Experts of a small language model.
Training: a variant of Adam for the experts, 8719 steps.
Below are experts of layer 2 (counted from 0) of a mixture-of-experts language model. Rows are named up (a neuron's input weights, with its number) and show model dimensions 0-63. Each number is 200 + 40 x the weight over its row's rms, rounded and kept within 0 to 999.
Before each expert's rows: "mostly gets" lists some tokens that are sent to it at least half of the time. This comes from a sample of Wikipedia text that the model never trained on.

# expert 4
mostly gets: " un", " information", " Genus", "(s", " often", " not"
up0,219,202,220,214,148,236,150,143,226,223,263,219,197,204,180,171,208,247,233,180,161,122,202,224,224,161,142,195,245,253,175,210,226,197,281,193,200,200,143,191,217,146,193,194,202,268,191,228,120,177,190,162,252,185,157,205,243,240,226,193,241,226,256,133
up1,131,203,177,261,147,221,206,177,206,183,201,206,173,141,246,205,149,174,197,255,205,201,233,213,235,149,160,193,198,221,202,164,238,252,251,178,227,262,168,182,173,186,212,130,224,209,184,290,244,216,184,192,234,262,168,238,247,217,147,175,169,179,229,144
up2,106,212,264,274,189,151,146,170,190,228,186,223,155,181,217,250,163,180,241,206,229,181,261,195,229,190,232,213,201,173,188,148,260,244,195,243,218,217,239,171,153,199,160,198,185,223,243,247,182,250,175,197,140,216,222,192,231,147,230,284,219,164,183,232
up3,155,229,244,203,280,160,254,177,236,209,182,223,229,145,189,204,189,136,212,208,243,223,190,124,230,206,269,171,181,172,201,189,306,193,231,166,246,258,204,129,207,148,100,156,193,283,162,202,202,268,208,156,159,219,208,205,233,237,201,189,209,131,153,175
up4,114,208,197,250,149,210,193,168,225,213,191,227,158,151,263,193,153,181,210,228,215,221,215,214,230,149,116,180,169,236,221,163,228,227,202,169,226,256,177,194,188,186,196,144,217,194,137,279,210,234,210,196,282,240,174,240,237,220,148,196,157,189,249,117
up5,190,241,208,176,124,198,164,164,188,187,244,203,198,155,152,261,208,185,148,268,146,193,215,254,235,172,169,146,173,239,278,211,278,212,203,224,188,273,166,207,164,214,136,157,201,273,189,200,192,163,213,173,185,269,155,193,184,218,146,221,240,175,226,233
up6,203,218,255,211,242,169,206,176,136,189,118,180,178,183,184,187,194,163,241,229,209,210,155,283,238,169,155,231,138,214,173,192,226,246,185,266,210,199,224,143,175,226,165,155,252,197,158,230,157,218,170,210,154,213,203,174,198,187,182,160,191,223,241,286
up7,158,197,188,222,232,263,175,201,219,206,196,178,143,142,227,160,152,190,173,173,222,167,184,192,253,250,219,281,187,174,227,168,287,246,258,240,212,203,102,211,251,204,157,208,212,204,203,232,187,227,175,269,178,202,240,190,149,242,168,203,174,244,215,159
up8,138,197,214,250,187,226,225,165,207,197,211,196,202,140,249,209,162,159,192,257,212,244,221,244,215,145,131,181,183,221,222,179,253,220,248,155,232,238,196,179,176,185,209,121,224,217,186,282,227,201,181,201,209,234,146,232,248,223,172,178,167,162,231,139
up9,230,141,186,118,190,211,248,215,242,225,204,226,199,123,176,212,199,177,164,196,193,255,214,279,192,169,137,108,197,209,244,168,180,162,193,203,209,198,173,280,159,239,159,131,178,258,195,202,191,190,209,232,233,217,155,182,168,201,235,236,234,175,239,220
up10,221,198,225,214,224,288,196,176,212,158,201,191,192,223,257,254,233,200,268,167,207,145,180,109,167,220,248,207,110,164,228,213,198,175,146,182,181,243,193,195,190,184,218,173,182,229,219,194,150,179,250,197,185,197,202,173,271,247,203,211,181,233,210,177
up11,182,182,240,277,162,171,225,172,214,213,149,209,236,122,306,203,199,142,198,177,194,175,206,143,172,99,145,274,208,183,191,228,218,233,292,168,217,173,132,252,273,141,141,162,197,144,230,202,228,100,203,172,167,193,244,248,284,230,182,172,232,191,161,247
up12,230,208,301,279,169,236,202,227,193,229,229,209,173,188,257,188,227,194,208,213,236,202,231,197,207,231,202,274,203,224,162,234,142,284,227,194,274,206,208,192,101,195,231,178,209,207,193,225,154,244,162,210,227,168,170,193,224,212,194,197,232,69,118,216
up13,230,183,168,210,167,225,185,169,248,238,167,148,200,184,157,232,161,126,176,175,144,220,172,220,219,169,209,304,215,129,235,256,289,241,198,249,156,228,196,203,232,198,222,113,180,213,234,201,204,108,180,152,253,208,166,193,230,177,126,153,200,243,215,194
up14,128,248,192,235,175,178,184,149,185,229,175,220,177,131,265,229,166,154,183,219,234,204,231,220,217,156,117,207,181,212,209,157,242,223,254,176,248,267,169,185,162,174,213,145,206,209,161,267,219,181,211,188,221,236,139,240,241,239,155,178,211,189,260,147
up15,130,169,245,214,189,217,248,200,180,139,208,237,178,115,189,210,141,221,200,180,152,305,171,198,275,218,201,243,143,145,203,174,257,183,213,224,246,259,250,206,269,206,129,156,194,209,152,191,257,276,138,225,191,166,181,234,193,171,174,139,260,246,194,214

# expert 1
mostly gets: "%", " &", " O", " No", " My", " bl"
up0,181,208,225,240,178,265,151,182,218,279,167,239,177,114,252,283,239,174,208,246,217,215,223,248,201,157,149,144,176,157,231,213,194,216,197,170,199,181,166,203,186,184,132,181,181,184,176,279,182,237,157,145,208,249,141,205,262,223,173,251,223,154,259,118
up1,116,208,183,168,247,254,226,195,227,269,272,217,237,151,156,205,290,105,202,172,169,150,214,330,148,271,226,234,205,217,197,268,238,216,245,178,189,291,179,188,156,198,198,135,182,217,224,231,200,166,221,251,176,239,163,230,212,225,228,275,251,209,201,234
up2,170,215,214,220,172,280,158,205,194,269,166,224,148,155,264,266,220,174,211,244,214,214,216,257,220,167,186,142,178,161,222,173,218,270,208,176,167,203,163,242,189,162,134,175,158,205,168,290,213,211,137,158,224,230,160,225,243,202,176,255,219,157,255,107
up3,214,216,234,224,214,232,133,180,158,274,192,241,191,129,289,271,219,192,216,238,236,183,218,235,182,128,150,188,175,155,240,169,211,260,208,175,178,220,194,212,197,176,126,190,203,194,188,289,226,203,155,182,216,215,201,209,217,215,170,224,191,196,248,174
up4,189,244,225,206,175,262,138,201,197,291,134,236,180,144,244,246,215,177,192,231,233,252,222,255,234,140,181,170,161,186,195,166,209,267,197,153,190,183,165,180,195,181,177,168,193,217,177,288,192,206,132,161,207,250,171,207,234,234,184,229,229,186,239,136
up5,156,204,237,206,190,254,147,164,206,252,155,235,177,143,293,250,203,199,201,230,235,224,228,260,221,114,156,134,171,189,242,167,242,263,197,179,176,159,193,198,250,187,124,179,152,193,182,270,201,227,164,123,227,254,152,220,233,241,190,272,228,179,216,128
up6,150,241,182,225,219,267,121,184,135,267,166,231,186,153,290,282,223,188,216,212,246,211,252,241,216,152,121,138,175,195,213,186,180,243,193,167,195,193,212,182,198,182,150,210,227,224,183,312,208,215,164,175,203,252,162,206,246,238,128,232,188,176,241,107
up7,152,230,187,210,163,259,158,174,212,260,193,248,191,182,208,251,182,171,151,221,259,198,217,265,225,156,140,152,183,161,258,154,194,279,210,171,185,188,198,196,224,177,164,170,146,195,189,259,209,212,159,150,211,256,163,234,226,200,168,238,201,180,231,100
up8,238,188,232,161,228,138,170,154,159,220,174,299,172,160,266,189,263,177,248,140,215,220,165,152,109,165,158,224,220,216,238,142,100,202,203,171,207,167,202,169,172,238,158,226,167,220,155,196,259,164,234,195,205,186,194,126,245,223,168,285,286,175,220,206
up9,145,200,223,227,184,270,139,168,189,263,167,251,199,155,260,265,253,215,222,240,230,214,260,260,186,151,152,186,203,177,235,195,220,251,193,170,164,183,184,191,185,191,141,179,192,212,172,277,208,210,159,142,197,251,192,212,243,264,195,236,228,135,279,142
up10,210,191,260,246,189,268,130,180,173,228,228,194,171,144,238,263,185,163,201,258,200,202,202,223,194,153,135,181,186,182,262,151,208,224,214,188,195,241,212,205,218,141,132,190,203,206,171,268,240,204,113,168,190,256,191,161,222,161,155,212,168,164,296,152
up11,196,194,222,237,171,269,144,160,210,248,187,282,191,158,238,242,214,189,211,241,239,207,214,226,240,175,149,182,211,193,250,179,205,267,200,177,168,189,203,200,185,195,144,188,166,189,173,274,177,219,126,143,212,294,165,206,249,189,186,294,236,181,240,143
up12,224,292,182,252,229,247,152,223,227,150,207,168,198,202,202,232,184,138,198,236,195,126,271,303,164,195,233,226,160,175,195,256,243,239,224,232,140,218,179,241,133,153,145,102,246,175,227,223,251,182,143,250,235,226,192,166,241,141,215,159,236,225,227,202
up13,157,198,258,218,155,258,162,183,202,267,178,281,178,127,293,254,243,185,226,230,257,207,247,233,213,159,163,167,194,195,243,198,229,243,185,155,206,197,182,204,198,176,117,172,208,196,183,316,184,213,128,144,225,287,139,232,229,231,222,249,239,157,251,145
up14,194,227,220,206,178,228,178,216,193,229,198,204,176,98,216,270,167,159,177,241,195,149,225,224,242,164,182,185,161,189,211,220,242,249,213,190,213,239,197,207,161,116,128,170,152,188,219,218,190,198,182,177,182,223,181,272,232,200,186,169,182,191,259,116
up15,190,266,223,179,234,131,268,240,203,185,215,179,157,212,223,191,252,157,160,158,203,255,149,129,190,225,255,118,167,183,180,178,141,202,148,150,130,224,212,192,215,208,190,160,167,195,247,131,188,178,192,240,153,256,294,261,261,192,228,124,196,198,195,92

# expert 7
mostly gets: "°", "-", "M", ">", "08", "/a"
up0,161,243,189,214,200,215,181,164,151,240,157,206,174,195,239,259,158,190,217,213,250,180,266,211,234,159,170,197,166,114,234,169,187,253,201,180,196,260,212,237,159,120,182,150,220,242,191,298,197,169,178,189,256,203,173,225,277,183,239,168,251,205,233,136
up1,148,209,207,223,148,235,170,160,200,198,158,206,172,160,233,287,121,186,212,194,228,202,293,199,230,190,166,173,178,112,236,175,216,266,185,135,205,225,198,196,116,152,180,159,206,206,187,306,217,170,184,165,230,204,159,196,231,188,207,212,262,174,215,160
up2,124,216,215,180,134,226,187,156,181,241,148,228,177,192,250,287,165,190,186,212,240,223,269,211,227,162,162,153,202,102,238,194,248,268,193,164,185,255,188,239,159,167,164,174,197,223,183,288,197,162,188,203,235,194,152,252,236,173,229,212,232,175,237,150
up3,138,215,239,237,288,237,161,222,253,159,234,186,179,237,133,244,280,162,258,253,127,184,230,220,157,197,194,211,209,231,237,246,164,146,181,211,244,125,183,180,227,180,157,225,230,178,207,121,170,232,190,205,196,170,154,217,221,156,160,256,128,140,170,192
up4,127,206,239,227,172,199,210,232,220,186,247,166,206,118,213,157,219,217,259,194,190,200,249,242,242,208,173,200,161,221,217,210,218,216,235,143,164,254,227,130,299,186,153,171,204,214,131,203,192,197,206,186,184,171,177,247,182,159,255,141,223,283,188,211
up5,158,219,171,187,145,244,173,138,185,199,171,213,164,177,233,249,138,193,177,204,280,186,253,230,247,181,171,172,182,99,240,191,221,237,210,160,222,247,234,234,114,129,165,172,203,208,172,303,176,188,212,180,267,196,157,233,255,206,217,191,232,209,230,138
up6,143,238,224,173,153,215,171,166,169,254,132,212,154,170,244,248,152,218,207,226,229,213,247,235,235,190,183,173,197,153,236,153,258,240,183,196,211,245,193,255,154,132,183,184,195,225,170,293,207,164,201,192,260,183,159,236,244,191,175,180,255,209,230,166
up7,151,200,183,179,153,246,181,155,189,234,176,180,176,186,232,297,156,188,187,188,228,226,243,243,270,161,187,188,178,104,225,193,222,268,199,167,207,244,179,233,128,150,208,178,209,212,166,288,224,180,178,176,253,191,157,245,220,191,166,180,223,196,236,155
up8,244,155,228,205,208,287,172,206,201,150,224,227,152,232,171,234,269,221,183,179,155,165,199,279,205,186,184,232,224,278,201,215,169,159,247,205,243,144,152,196,227,217,199,218,156,152,188,175,171,153,178,116,141,252,156,131,169,156,214,192,205,224,239,246
up9,245,192,249,221,179,211,143,151,236,201,274,165,249,121,204,116,287,190,231,186,196,195,210,218,165,187,188,227,198,261,221,206,227,206,213,246,184,208,154,153,240,170,126,129,145,216,173,144,171,173,210,215,146,291,214,222,157,146,231,181,194,219,179,154
up10,220,251,261,187,229,220,201,172,194,220,182,142,181,299,261,113,277,251,175,177,164,206,187,306,134,189,121,223,222,219,207,215,215,212,198,197,176,149,174,145,198,174,196,126,151,182,236,165,178,181,197,197,125,242,270,219,139,243,196,156,156,190,128,184
up11,250,207,217,138,131,173,214,277,193,298,214,131,213,188,207,171,227,243,179,154,193,182,258,191,174,224,207,228,239,181,241,197,239,184,180,222,186,263,197,114,218,150,240,195,172,214,253,164,160,125,200,198,173,298,263,265,131,187,211,236,206,300,158,214
up12,156,217,208,155,129,251,187,177,161,229,157,171,156,176,230,283,149,191,200,205,234,189,279,229,219,160,221,148,156,125,225,177,212,259,161,187,172,187,232,232,144,123,205,170,184,214,184,305,239,124,163,180,258,164,166,200,217,204,168,190,263,188,248,176
up13,162,233,186,186,129,251,184,195,185,235,170,188,158,182,247,270,137,192,183,211,231,219,244,238,233,170,177,176,181,106,238,209,244,275,196,153,191,271,227,236,136,155,171,167,204,221,180,304,222,170,189,184,251,184,154,200,221,183,198,196,234,204,219,159
up14,192,227,201,183,147,191,129,177,158,250,168,244,187,167,246,234,170,185,181,195,251,201,237,235,256,169,181,152,199,107,254,160,178,233,218,126,214,254,213,235,158,124,174,150,218,210,153,301,218,156,188,187,267,184,146,226,239,186,200,152,247,188,210,137
up15,164,215,227,218,165,237,172,221,184,233,153,240,184,164,210,241,233,213,196,186,225,205,264,216,270,164,159,166,198,151,204,164,163,227,196,222,264,246,186,264,148,178,219,173,153,183,120,275,223,153,190,189,247,155,162,218,259,157,241,165,240,169,235,181